Below are experts of layer 3 (counted from 0) of a mixture-of-experts language model. Rows are named gate (a neuron's input weights, with its number), up (a neuron's input weights, with its number) and show model dimensions 128-191. Each number is 500 + 50 x the weight over its row's rms, rounded and kept within 0 to 999. Numbers have three digits each.
Before each expert's rows: "comes after" lists some tokens at least twice as common just before its tokens as in all text; "mostly gets" lists some tokens that are sent to it at least half of the time. This comes from a sample of Wikipedia text that the model never trained on. Tokens count by the router's weight.

# expert 43
comes after: "'", "was ", "to ", "\n\n", "he ", "and "
mostly gets: "made ", "died ", "received ", "took ", "had ", "did "
gate0:497483518447515561470409475458416548453513394545517441535506384435393522463509514455522486542550513562546513414499426431543491468550494455430539515573538491521473510535504498438466509689485433
up0:444478465521471499507480529509431549461476405596543513499462450438394497496447464477522489439562359519508455495457399501494474427588483430445610488579531552511492491578495507430498552618535490
gate1:465463395463455477484481521511529397475554438481444513557520528438547545432439455481441396421553457571552578448634560495628495504476471406500491498494490430571535489466486558514528435568458411
up1:574482398468512489503505471408494498488494522493517511549435557467538539483507514494445445483533476511599558462590562489553489486399537424447493569547525410558500522481498613509532458499536522
gate2:456525481488525527432474477596537504519557425501482487446495524540446447502482434534554448592480615489506518468460555552515543572443523622542557438509514545483525532426616513536481485496536538
up2:473560529500485506427548466516469506605524435504490553471458529527502557425541414450495520564458517499567540484506561521538465468381470613548565496502508533521565537358588513576386545493507545
gate3:504627508493391474488438617507452540530468485543539488596495556507528512501477486497438465578575488500556491477528565528425450491517543510523529467548552476595529564531473435418599509558470505
up3:465547500489497467477395543532540613501475499461495451598602560523482477558473497479490389504581465504582385433428526539435438511484488582566474445472532540578506527494439426488571563554474456
gate4:508459507437512501422459571408501552460486433486556511490453483519526510540584588387507495616449425521461532536539493471443564495499551539538476500523435443495519446477542496459399563417382501
up4:543552543507445525470463471526526574507439507501514484486408418471549511505592498448437488503461436567561521424484522522407429450457461446521499485475461437503529515532458317509492499434485523
gate5:559475493602513552607472522510530508514496463492605505508461507516485439524488589505519451514559415511569517548554510476491535520517535463468484515482484468474515488488463439561482551556464528
up5:506483500535444531575510475445488419521459512455498519472480527571493429524457505601512454455588386455629503513511610414534481480551476539530427497501534501511574480478473485568476466510427532
gate6:496498548556461388446552436548519442594469466488489544586501497455443485529454465539497555485523505501610538459435463593563548556430518500517555527502526481530486478493515432535513450540514497
up6:547472555554527431393548401596566512508493457505512459507510569422438455454392504527491536531531466493556522510465487530499512535481497469438557552515511492492463447493455444510431424529538474

# expert 63
comes after: "the ", "of ", "a ", "and ", "an ", "to "
mostly gets: "However", "these ", "All ", "Indian ", "professional ", "football "
gate0:550530511548508491448535415433411531416551518606499439535522545387524500479587484487493454466445490529545469541516527449535583561487504478550399444413475489628609562496446477474585601501477494
up0:536515533540496453533504447451450532501603554616466465437512559428596502505545452539520503494408483473552546562459511565532545527461528530545464436480545423663589640450495412436629529496441410
gate1:406456547405465478452428551448504550448476513518538550435506415506466508421486505499473489488516593484475394559461533466481429554497556554563589399466428451489557498451513481470586470487448516
up1:380480480509506486514462494474467547431435473582594487497542424478432535426474520544475489488591594477495451543600464461438442507509512627535516473510484537422591500479492487505605469435501476
gate2:513483487460459512544468575525514457491577510497426551445451513582551510539536477563493431464441502517551563465494586521455437436540485465438509525581546511554509553437501488562588447453530533
up2:544494414436495541490440519514461466474515453514437561520484569513534524521530568580515524484502490543506539510524463536391492418586502519418534509552613532509566567485558514507537364485511538
gate3:493562388443551452433496433448548442509443437599525525498467450503359486502488538460456485540591515530541471414588532508558502545528473522417452460446401434500543453469529479491540519474551529
up3:480572444457539445472500461482583516559503505507451587487467442512412533471526552462459452531678524558476534479574539539546600499540499579395460527518422452446528488445528470503519454484435528
gate4:520462514397467361457447554583408516543523546581510493466557489536499469450616412527509437465485516541560525501452502521465518574448496478443541527570534492571680557445465539490566563487524527
up4:516459498437561353446541546567468567581570537526568544521528488556572434530558454469537406462566524510517530556459453501450478550512545495443456568589505476647633494373459550538510550531514552
gate5:500481547502552581518521546456496368385481556450581602590547532468568515449422541497510534507489560496423479426449564521492536546484471532548447438565458547495513442500505524496475497409466464
up5:544470441488456621441560565464492445533497563478619597501433562491582547534527487554570481550483532554433583427463544426446418538456528611482539421561491429452558490466444519547498496557459449
gate6:554541435472546473551441467456460396453532556444550489576449409481544491496605521415492509456526496498475508556476503489567527472522478464464533421432452491440600459470423480591494536490527467
up6:472548485470481480502460451433440475449477658501591523524417420429544486534579512444503543525526464522478563498482511532576524566539477483446516462441409531485575436516466521580499474533529516

# expert 58
comes after: "the ", "a ", "The ", "s ", "his ", "-"
mostly gets: "season ", "team ", "film ", "series ", "population ", "year "
gate0:488523529437492419447466488513617394380535468528645608507490523553580472509504570507600532417513574453547481518557467504512534559581469542481522590382417484462461532402539463362421629430453491
up0:512553542429474505513501553586545513438485490493571586532530519565513492572443460513518542437572508574527495480471478479471527456542503529524585614421583515491491498455495388437431525550441493
gate1:500363541446610482513505437604523521509527453513445496615486601610599465545470455432494509542549477464404541479469493443566605476560569589421486522457520449418461564434455412519468506532566609
up1:472397549464526469421465447609560503548458466551515612613569590520599481516433453474555476533498553493468641537511449376471530493481499547437436547452502397465517490485468388578494473499605503
gate2:504542435549422471497533485471503574475469418610403462530584512492521477564456464504463468546520502548535518511516498423399422499463550414534548511510594445480571498488459466528533370525459460
up2:472555432483438430460524508506503567467465419582481486469580500493543455618487427501508451621532488538492503476478456343422497586507575400603479578469553427457569508481492459534505424582518468
gate3:567428548491519448477518513567500464479465507524473552442515464551655473536551455531561503481503459479530530514488527598391513479447503544543515524450525415521513513440525414471556432526555526
up3:503406480557548546467457503573401458435527479476550494406480459502611468467554514549519449454542484472512537520538552518482571542520468522509484414495420503536450536417502505437537566481460530
gate4:470571398464453527516556506548564477518623538563544614500441484528459480522546486570544413511568493554443535433456555574549611594498467474554511493482454466507557501523428557460560625526522475
up4:487515408483456483497512433580551519466539511454507584537458464534476518539504454565491482461516511491531464504441520602494509494465520539483568546466513512505570431506468520472502552453450574
gate5:476497425503466485462534500451416552506598516606463447386508413503444471383553467395486409545477389547483429561492504508510527391587534482419454509449528540468537468460437502481504488534517438
up5:540508410600424515463561581470453551496562508553525464440556486538514481460578464400415391500516441527541585524465487504524482432613493535426458484547562564480474429478510510458480547515469411
gate6:517490531608502538496597489489528436428501547447460557465466536531473473519517508539455572477601492466451387454488452542531433560607483480552544592544584552561597503438516491535521537500421475
up6:498601534487537430468542525585574480401474418486550610483553468509470581547468506552531442446543498561439536475522384476524450473585485486466419570510530542503609584428516473497522556538469378

# expert 62
comes after: "- ", "the ", "a ", "was ", "to ", "be "
mostly gets: "National ", "used ", "national ", "MPC ", "use ", "ge"
gate0:534379452485501476480390491482463604571533469519601549524429514574532507617555448495611421553495438547471463525464538554415490567508466478495556557495481499451575513628488459531555568506306510
up0:494442457554460514492440519501450519556502482516613582485420582528484487511517426483465392527411437523481518507411510425455488524464470464483529474448428436550593543488477381563567537497419486
gate1:546518602495464530514452586518397555531447493541491490546532566607513494482557535362476525437459542500537571536583513476459442482400481493547506522429505557467467501483594479436425426564572437
up1:518489619488481475511481482506444507526497505509532512529462581447469542540493539473507532486462486456580529554538531487431462435444506491529426485494406518585543466434526515498447449495499515
gate2:523590576528447499565466529549443514495424510588511486492431479498538564560583353543584431522551421543438554486550541594498472462546550473565615535530486510529590545516531518536557579532430545
up2:503604560412507453532409467535486536518498440538500454486496443501459560567471444503528478573469428616451503545515459573543422452518513501558611432529483475434570495537496452432539600492444422
gate3:485488497466473490436488507570548550395479532514463477591483527556469539525582553547460512490498499439602522490540502478565533462429476573356505427522487525608435491492499511490552538513540512
up3:439435394518486478420472541481559503471553477460516549569504450497523530486563586586530452524478586477524487545484511467526564489472426459406509448471421540585444500468500589518561610497642418
gate4:485564549537491480395524447497468544383552518451542474486530536533440513595497462490485526513422443545536452549459544495529501532507496535546446489525502429481436395461409515514489488455495526
up4:534568509599433500489608445530461517394495565517558432463545576502383560562534439567548530500492383616514474543501596597483462580539523463513530517521503447497446466477415508484473443495528516
gate5:508524607450512516593625471551424574454470585424502652475460501483392484487488533419559558512473458492511460539487514526427459496522475493450463510612579577547462470435529541544519527537447633
up5:546506558524475532523557489451476477498475483401515581465509532493397524542470483461567498524424381547547466516415523499459547540540468501450421420643570489494484488474422516526590580550481586
gate6:589452428524573552423521453438477433497515547556549508551528446561503538533444525502526440509538514484516554489419524529522449573584484534434455516497499454502501492440452488443518559398515518
up6:637436422549519524479521415547489495469477548579498536617499463535545524486476482580546505502546568513550548529420530559552456474535499563501442571455488514430451506478492438389529546452500464

# expert 37
comes after: "|", ")", " ", "==", "===", "such "
mostly gets: "|", "while ", "as ", "\n", "be ", " "
gate0:578513503500398511520531542459483526506578475601452512496514473498571453550448556583547592611464433500494472602479584454478477530467562495475447461446388555485580438486503486451446469526450509
up0:616487512508397441552538559492534517487595469578514555503436466441531430461451495538582561569427475441469503533441642500440528563428521487460494513437371523493553473519549453506470522514401413
gate1:528417451581602566485464524420561562395560569502617538488524407567520492481367541498440514511516463576495488553527591438492510469567549494460536572495474455436576528469471482457422430427475426
up1:511431503532550571531481508447554513457507567468598517495544436568513543461393517522433478515466446598541530595479568445451571473580534472530517527463454470394575504452535427531494385488527504
gate2:400508511512521557511547391525432532501460505527488529546471510546507518455461431525406449455468470513490500537570480590546457480510440389414521541454608557571496532461569421478486405534552477
up2:400479559520470509506530525507458508507470502523500566525490565468539502486439538486460430499414542567504613547560448452501501441546421417396506516420495573530514549474572462472563432517599489
gate3:531432508548545517482500509539515533447511494540587503464485575516572410556495617415546497469587437473474510455501474486476471594569539606519564455407575540370515518494461512432472568482482511
up3:590438466560494521497459549521494558437525544549598539442444492496540450522560531461594422516533439459467506444524503493492564566529532583440521532435576500393558510442447453414458500520426571
gate4:482497501461451536519439504582497486429552584493503457478436599569476545492444438535479523504434506416545539518506471594480403569399530481413587638473503448468498477472449405552524449590525467
up4:429509480473461525568458435502497537431483596448476452505477599568392550424485402625472475514447524493490558532459400516464381534445506487384560617403539446498505479467445349485529417569518437
gate5:602478430440478451428467539427401464545443496548481482591564426491514505451562521610531446533563431564524517576570551393584518639433521508466477500399482406457508477500486537512479549536413446
up5:583455512502465469466509529431467469566474549588546435543573495502503644447574485593502426518499389566526489550566560419491509555408503451447450537481507454461487496513401487488431478518490466
gate6:393454440417494496522611472530395475520478499452442544586491561490543466569585481440521461533450534579462549542507514410445480504532533501461498483425523503510525479461474460511480517498577520
up6:389481490528468497449510511544433506490505511462395569545531607510494480552478439480540540503446490525514509499525506450460412480598472475459527558423557471518440476523438463508504462567591552

# expert 24
comes after: "| ", "- ", "He ", "was ", "he ", "It "
mostly gets: "JPL ", "sq ", "took ", "Born", "Preceded ", "|---|---|---|"
gate0:408462476532468530506475430495545455493457445479469460479425509482464448490522596548557491545480456435521474518543492412492475487551570580527427489471520536519525502517479450433458521529421506
up0:478532404518447572450455432442505529511447533481548473559424523486557430449402564533490499540420445507495452475546482402447494497485538599486457545517567554535544550509493506445500536552460476
gate1:465578457460480491499547501433464467453530549555430493463405521513474405514477610493509422557552412556484494450517443589572548524462455496452534431459441508504492511527509448524421550498461431
up1:464545465548499509414494485451475487449565551576520488470413486510503501469454644563481448512495442592582557490544444549554607524368451501486549522457472496432496541451517422575517473461452452
gate2:480544496508598434462418426544508480504421441570541434454480557488540456577545528538493440549399507454478470418526470481571506620483548520457508477474486585385490450504563497475489482473549449
up2:449525530545575435472455477449524478488463411545550426476506538463579486558498580490453461544488499498466472478548429451533586575575539479390520503440474546397408477523612509463497390500536481
gate3:434378527420598432445520487496430463526444507492501463552513515490491499539462551510542464521449634581563426449589497497487506485519498537451459508438486485508505515434436440454621462553480432
up3:508501578514545455465588436518494566450524539464534550487448559526483488571447566502575554577496555459543480496598474533445500522496544593507467522466469584481514473427524492409618486508494475
gate4:487457526518500473523547482561503594475480443387385494468463544516542594580452465473450424427492467402544490602477510557519432630452507516494412549448620510430478421564493507445457468504447487
up4:531408472496531507485546526563511523433491521378431481466448530522564531512481543471500451421524424493496505537519456516491489578477487517490447549371571461448535501598501490486499562508475424
gate5:552519451448516494424526411577387497494519585507559564450440546475504485539542494509502531519453520491559458530488467490469519577428498455464502535553456495467541451499450494455555457520474442
up5:484535534508544528401420474493471485439501526583511498441473496485482478489573500481452480542451500473536422510501455463519433620520540515527470538403474542427571473519453436497499452584424507
gate6:550456494482434437493499422458525561443488417581483496435499568588487496533512475548553503420444566562471476490443597515395523497527556516576588562471456512578558484513499499534503520493508468
up6:580488552500495510477508540446366526485512524569434409503506553532519526529445507520563504486461535499504498531504584501426542522567534523573534539475404487524560436496479590482495534498476523

# expert 33
comes after: ". ", "'", "- ", "and ", "by ", ": "
mostly gets: "his ", "their ", "' ", "He ", "John ", "her "
gate3:536549509463524487506584554508481509490560487534522438582492481417511483559460377457540474560523458611582654495431527380578505528597463404543524529466420504443565427592475447477493438510554539
up3:512530507420469540451437495519371576457597547522531511587523506476505508553479446446609418470529463502494570502415552455564566548575469404438451476482439477440516426516453430492548455544601578
gate4:495490368492509468486478500534575442410505487563507610533545492458531557512475493477466448465559506437467497518494501484594459442519546548441533563488497434514503581544362487513529594618478495
up4:476495382485498487479426442476522455471460499516577541538559526494512571440491510485555436506553487488401472502512485448590506466547594521356502532482535481488509528541364466441479565528513471
gate5:528529511425485443495666464527524547471548462471460547553522583452445421445501475507544492514475509502551555488421612454500526601506438482464558427567540409560530483505504551519494450573534454
up5:503522551459545410507616509567567567455520541468422576511506568478512422448508439515612545499476540467496552489518635509460519602506457530457460526565468399459446502507462507451464434584501434
gate6:486506435487471484499598509517528474529487522484541538525516468376582453454397526588501445464485521523488576522499484535416538599411588523511466428478516597485552459487485434467521483489483500
up6:419480446524530542499596518530542522530497515510571481546494485380545421516435559589501413452489528507459504574496439538481494575449645462503474454502525596488543430426506421408550498441426460
gate7:448455502533498448579501448519518542480524548482505575506416525491460481503564531461546443445434500494512489540448495458592459407455498465541481581517503459490501447525337512560517553497401561
up7:457485605488489438662500414464478568482445504435520543558455543504542452482491477443498469467454501511475506532548502490506460444484547448597464543519505475538511443521360464518519490515376590
gate8:402557478414539477509532518466444398425528478506558545510519447501464465481547500523529435523523467538564580480562504493549534561511505428515512444428443527549505460530509448484434505524565538
up8:405589530469504480522519496465510483485573507516542539545517456470454487461549526517524488529549438580524548503530438519548453480542471488573498492457490535515471472545511459499457465459551547
gate9:519391486443515393502476490558529432494509468497402536475446467485459555401517530547506378507524528532488466513502597491557499504482521541468564571359459402542526587569489509486506457506500526
up9:463396446468487369434541459496531414454536487428442462530503458489469519422548542516527364486533563492537473465519552465502527532433473575510555599370409461566520521577513540482521529506616568

# expert 34
comes after: "\n\n", "- ", ". ", ": ", "= ", "by "
mostly gets: "Michael ", "Thomas ", "Mar", "Sch", "James ", "Far"
gate0:495543464493549523559458588493387489428493493515463492545439436607550466508482494533447619576458575542481492482482432479485513484503493445503491460500491442551483545422439504493579463509564573
up0:480572486518552486558472529491473472466572515505558553526447451500538481495572485570375560580517506539428508454576410574466519446504478449519468496523479423542431567305371539544524465543505538
gate1:513520385454405610491484491539494517519506614505508387498498534503440530490582543606430391478461566474436464533432600615554404512565556466494564516584572396439486506529546537508496510439451561
up1:495576483491454565557499481472509489491521580505565396501504562546440524541554533630458452507443545444497474588464625648473420506545546469522558517573513417473508513554560562545481482451411504
gate2:504501495467487491535482524480515550539565494486509534563477483529518482427608437479576439456574503565550461562463431444482489444475478540441512421594539487524503492421560464592533581500563543
up2:506521541549531463553532562438523528574512525452520576559515442516487470523511490458541400495554522535485495588467479466450517409502521554504482374522557408519460494430512476578537577476586536
gate3:461471473583544528447529538426445476541502543524514445499467491613423477448470424491494526460576451482559509576509505488411497533496479354500529498496593510521462473577449473503589437533440489
up3:509397455486553465400446432411501438543528439507421419488495498586398481447471498506632522549515489512566510586500525480521548440573507455497513494491528526461476572550441512501590521492395493
gate4:496525531388475611503483603494513510513541432477478463448505482451490441476504439506488515526463563549394503555476519547518579588456525465500514470496419511413519521461387436488514436465393490
up4:523557494451385576479484616484422549484464497480563420500501497477510459469442472547463488515444578530390535524537545506491494548528537472503434485479419486462449536494381513489554495502524519
gate5:437421510468604328458528516495455549400493540579531489471535541556488431473520487523424507531608528458469574482487523473370501540525494440394541568493395464500428486457570523481551539567471485
up5:483522535436539416413544449491368556372574539571466521466580529518551404514516508482409472508627562439512616496532592473429490548533489402443565518540419452467454499463539502414549458579508527
gate6:554559492509498646547524478530462438448495575468548546571407544454494492516548420456553471551517548428453470388483575517451511556559524466578581543483543641393512502600534430476426530505454506
up6:551527474519428525553535512507525464497483567477477523578422624372482546491526427512493570520522529506433455422525506571497498510533527511585538466474459635465591456592502459554510496502488578

# expert 7
comes after: "the ", "- ", "(", "\"", "a ", "and "
mostly gets: "most ", "Ch", "Al", "New ", "major ", "Re"
gate0:417483456606592575522555389537527538441484554493556585451398533413615494545454536499528489495585427496519422471509479464459590442557542565530507485410534477463508523491508506485436520489529470
up0:458536513573546553475506390501456554426416597407579558455428533477573451563530523444523472434574438490472475493531443438431471491544497499499456489526515474481554527451462520503432470518454502
gate1:420526444406445442429479473480433514492537473371494434472470510503496435565517619537530488444425477452518443554465459469549519503561507467470426456391446525491465509544502512361489527437582484
up1:451538492450391503487531490497417483519533478439491487513485509493470491479506599590494513447424576485551513481450567450510476499489508440514502479435554527464485462613479460427485522368453525
gate2:528433496394489553451458492535423531470517514455468459420498544444542539386443511448441438523510490445555443572471497514467537540548477548486551599481526465414509445556518480441460587449572511
up2:521439524386495531467521496506491455501522621460476462510556538449478586352413550546461494555511528497503474515505550534459432580524509515518586569403475500465497465585505479369485527502471538
gate3:544505555470473508528481511510501608446518550459500494508496551481550564486572506508504476539449574502553523477461634461603500574541513483422565561493507466485544483420586531551453586492538541
up3:547495511479503483521490441528489558448521496451417530496515557506522511471540520568512462500406501524464533464450472471565492563526483546408540536482529530488524494470462479495457561531567448
gate4:515480491595439435479554489650480480508508516588515424470468475515427407526483415546614506501534515612482542445523471540522505510487456482548524473483484527547501527561475442435543540473597598
up4:497485561583483447532528514647516466456549537587515374476473465501443456556545474550548436474512471524412480464478481483511542566538452460467482431521471578549541531489450483468488502455541573
gate5:413433576540623496452446536499523570529543440528504540406489501482538502506584588447579495453372476455519530524463565502545465471512510571510549508453532449467488510343463471586448528477496509
up5:402459596561590544535474520466526536581543436593510582398506582511547474525566502509463486462432478471517552509413519504486418524488532496455486508436458420576455532350485457577496499545525442
gate6:548505567585509504596436484538461474440540488533478540456449581562482475578458542608530539467491460449459414528494446508491495434490559470363544468525474555509505532505441468448472412438387462
up6:508527553528506543514468561535551417447496459516490475493413541548488457546413531558606568440464482546461486492495431490534530468516509432399496442544479556460525549536425483506499433500400493

# expert 55
comes after: "| ", "- ", ": ", "de ", "\"", "= "
mostly gets: "La ", "Grand ", "Mc", "Peter ", "Mah", "Ak"
gate0:563539404572430500479518550609511500490471542502449533499566501492492550566457452478438466505554507547526528609498494437568407386470489598575493415482535398494515490584543482549424510562478526
up0:564505413523453508456564466538597484518430468537444483472492503504546511553465543474434520467522527547539556583502466383570447375502492501548438548524459401479448463513529432527498388480498543
gate1:480475497594537476511435477517475492501406582524545521533417452458425559480398549495501549556572512493509496575522579437451532605458511403550510559576508457534580471467531425484541530598429457
up1:590603457568489574456488493477511548482436480581540478519420447512506582447518581438465531626590490489492493613491513391442509554477531495583471573536501500575544477493508446553477509617483489
gate2:467571415522434458469561483451606426517395488522497503537446548513466471541523530551490469536426459445484476524508573556514436478472552563432530534523476469579487491508466496571489605607433500
up2:544557441487477464485440449483656425511427540510454537433464524485460430577430510487457488521467517466416473519543608543471497488495542558467532528373548438511496450498428451526486579587473503
gate3:418487600467461469431531456455529543454434433477570448513531497436466604511527517452506491568461495617563448488547399515605510547524493525390535503449487494528469473571524552411473472468475507
up3:349570598511496531456418487446547425451492396495567433524483532497505550490504616477549487550556544571599489476529415487567504509436473430433567463427508485488483507519450498391575459492440435
gate4:490531428503516459549485428506526594458474461476541589578540496566558548483449458470468502513492559420523406543449461520506432505529473522550481624548470539501533561538522507458416498488479415
up4:405579510502552512490374503504496539517440429492467582515494516482521559378426532478546508517456560432549482591490518453446432517565507523566444636411447578505470507527485428431483520539500470
gate5:556429455564604522417519578580522527475482458494509523443534517519566432580517511485508434484484600546492451503580608570514423573546535436554466421527513524561472494435568507531467488450447522
up5:528484445528612491442428536545499547441506532459527538440506486556460376558504500487572462450493524514430476543543557554539513571440529447542486419508538532582465438482599495525536464474427544
gate6:508528530477485448444657495438431467474493415489411484609428501471481486536481408481529517428494600417427510540483518459506509455592447417489549404555405532533498464556529499524504474528506471
up6:572528568518553429427611450513510488456417475445401526551480509451544473555510420461552528399471527453481518542533525495478511484542449517430527425551508604494499421577533560540564419520419470

# expert 45
comes after: "|", ".", ")", "==", "=", "==="
mostly gets: "\n\n", "December ", "March ", "United ", "September ", "before "
gate0:463479542494506452549531496540494493498590499541531429542484510558504522529439520499548449488411383462521526504448457553541513527599475494552507486491467517485459447509492485535503506463538478
up0:496443463431488466683546524520431480517519500454552504489428511533526417503492446530527397550564493446474500448423503495567467539505534434500524550553446458434506495486478526533528572464513459
gate1:523485593445519557466597477496457540565461523543505496471408562388484592464481481469424475549507473510492521523529555531485430430421573490443537481521557531546547504495504445541421478493557544
up1:573498565439433554497574541508478495527491494545502517555426510399518572450489517462447434563520495552526551595495562541418410517459533485522546525499512437462556592482458531578426475511503531
gate2:574512327573472518554541514518528523485506538488516530541509443450515420487489483415501520457509396603448500506533537521486458536511462501493494595483517560565482528520399507499466453552500565
up2:565497453553464542474565556530528497486496580539481493513509447542573466472508482443498536425554391533472489514524527505433492560471493566530488575517555528583479541496428529442494413481404524
gate3:447480524443611525559454421500468545516524466505431519527487488477519497509493433467534452445467550456246488482573515459469594507494522512509485578492515584440569449510460511466519479487496492
up3:448494449470664449559480416472485596505528484442400499493486436524511499530544507440454477501444525477310482529563478454511500571537494468492482547477456537511574477505418526486571542539490476
gate4:506452506434496556467460518609435468551603469541536529447525522450450554484483583592491513552434453470462457525512426547360499524407572581478462475562625478466494491538540514462539390502490527
up4:496439521470451481521507501564439484533511497495501472504518546454505441527324401505497488478516518374483507536488579519423450505366526469508453611492495611504521566446556501533507510601474490
gate5:497452540555543543464608548519455445541522588507529512516473560526495542522510530526495501471452541441478596464530487483438543443478485450559492563512541432567529537500508478485611410529402531
up5:494485505531491509467599492459498431612471538565489582539488469520463528456536521507491417488489566451535602452523485462434511492472565422499541520475537404557551622485565481447609459512486492
gate6:501512444467543509615483486515401608467525466466438506541520460570441473516446510509470516532463542509567432533509592342551492503517435534422550445459536517535505564470467488491602515403421484
up6:507551513412508508564499446520391553486516425456413547522480454602509472503468463455411454492463593513525459590476575457568510572541452447384517525494498449512573544478455482487508555443530481

# expert 2
comes after: "|", ")", "==", ".", "===", ". "
mostly gets: "\n", "including ", "As ", "While ", "current ", "original "
gate0:433557488466582523425477539488475526549441469509461428545451471555446516481499464514482379413565562535372414479479454494488535572433536393605441584406589523443546501486429533463550493532513520
up0:432552443459547561498462497477509440557502555499424502514486493576528546458441497503467354457470550551415532495513490473488518504548501428574465581426506463456543456462287455508495473527518505
gate1:499475492514476488624661538533447504452436489533481465515519583480442462404451502552472506543454491512458552565469519511537473509490466480545458520455489501475417524440479441496550451608441441
up1:589480485497540521586588506523514544443444547500536525502471531473528528368377491512425439503439503498494539569514493530548436471514470520468453491476481558513428448425464474562441474534507459
gate2:493525493565496606452462528437445527485553557491584447519576499399483424505455454482566456490591548460512583589413473429449570496533455484523603567488490458598581469532541498487475532513452560
up2:554565441554456522418387504449445560560560458523517457434624453440497415487482513507568465522535566460514578539481386502525558430490515517532570605497431493481635481549495574384548515550530490
gate3:540497474466547411525537509592542513575490488527527460562436488474530425485527474503400516468490497487536480520569471449577519527463478469525467467493525454493414457550481545479573465536479559
up3:484520500528569436483565515542524523556452515514462545539491480439484425478526478522469562477459531526498434501558513467572526537518557533569517527472514453424457447573456530511506465541518528
gate4:490466459483484456492531539471526450470527514541537516492416472584427513524527512446493518464465508488565457492462492507490403459485487505481468512564553457513466484518583450444575642512431508
up4:503484480459514518456513597432544412424538607478517537497407539589467523469561581431480514492444520577556466477404519538520517513483502500433473486520538436522506468497625480467503578547381463
gate5:491548527531481537401400523456471500524483501533449486495529445493477468518464532590478510544519561487553521521580490489418495534540450529518465552511571580546551552459517413400562459500459429
up5:478535522540477470466466491474484491484501464495490502506514463461498533533416550570526466521518561444500486429557536496455536440505375498481513585503568586540559482491559351427579365558438387
gate6:540542450479541585480450479510549475492506441488526572424410522533423469534513547507503451540527505524541543562533460370495509474474386614471459521441537524495510506479503463407463491585532412
up6:489480461540451566434477519507551435449497479510461573452394519493427427591556461494493487589481461581561528479508486452489537552436405553452567449435512480475489460557539472345454502546542422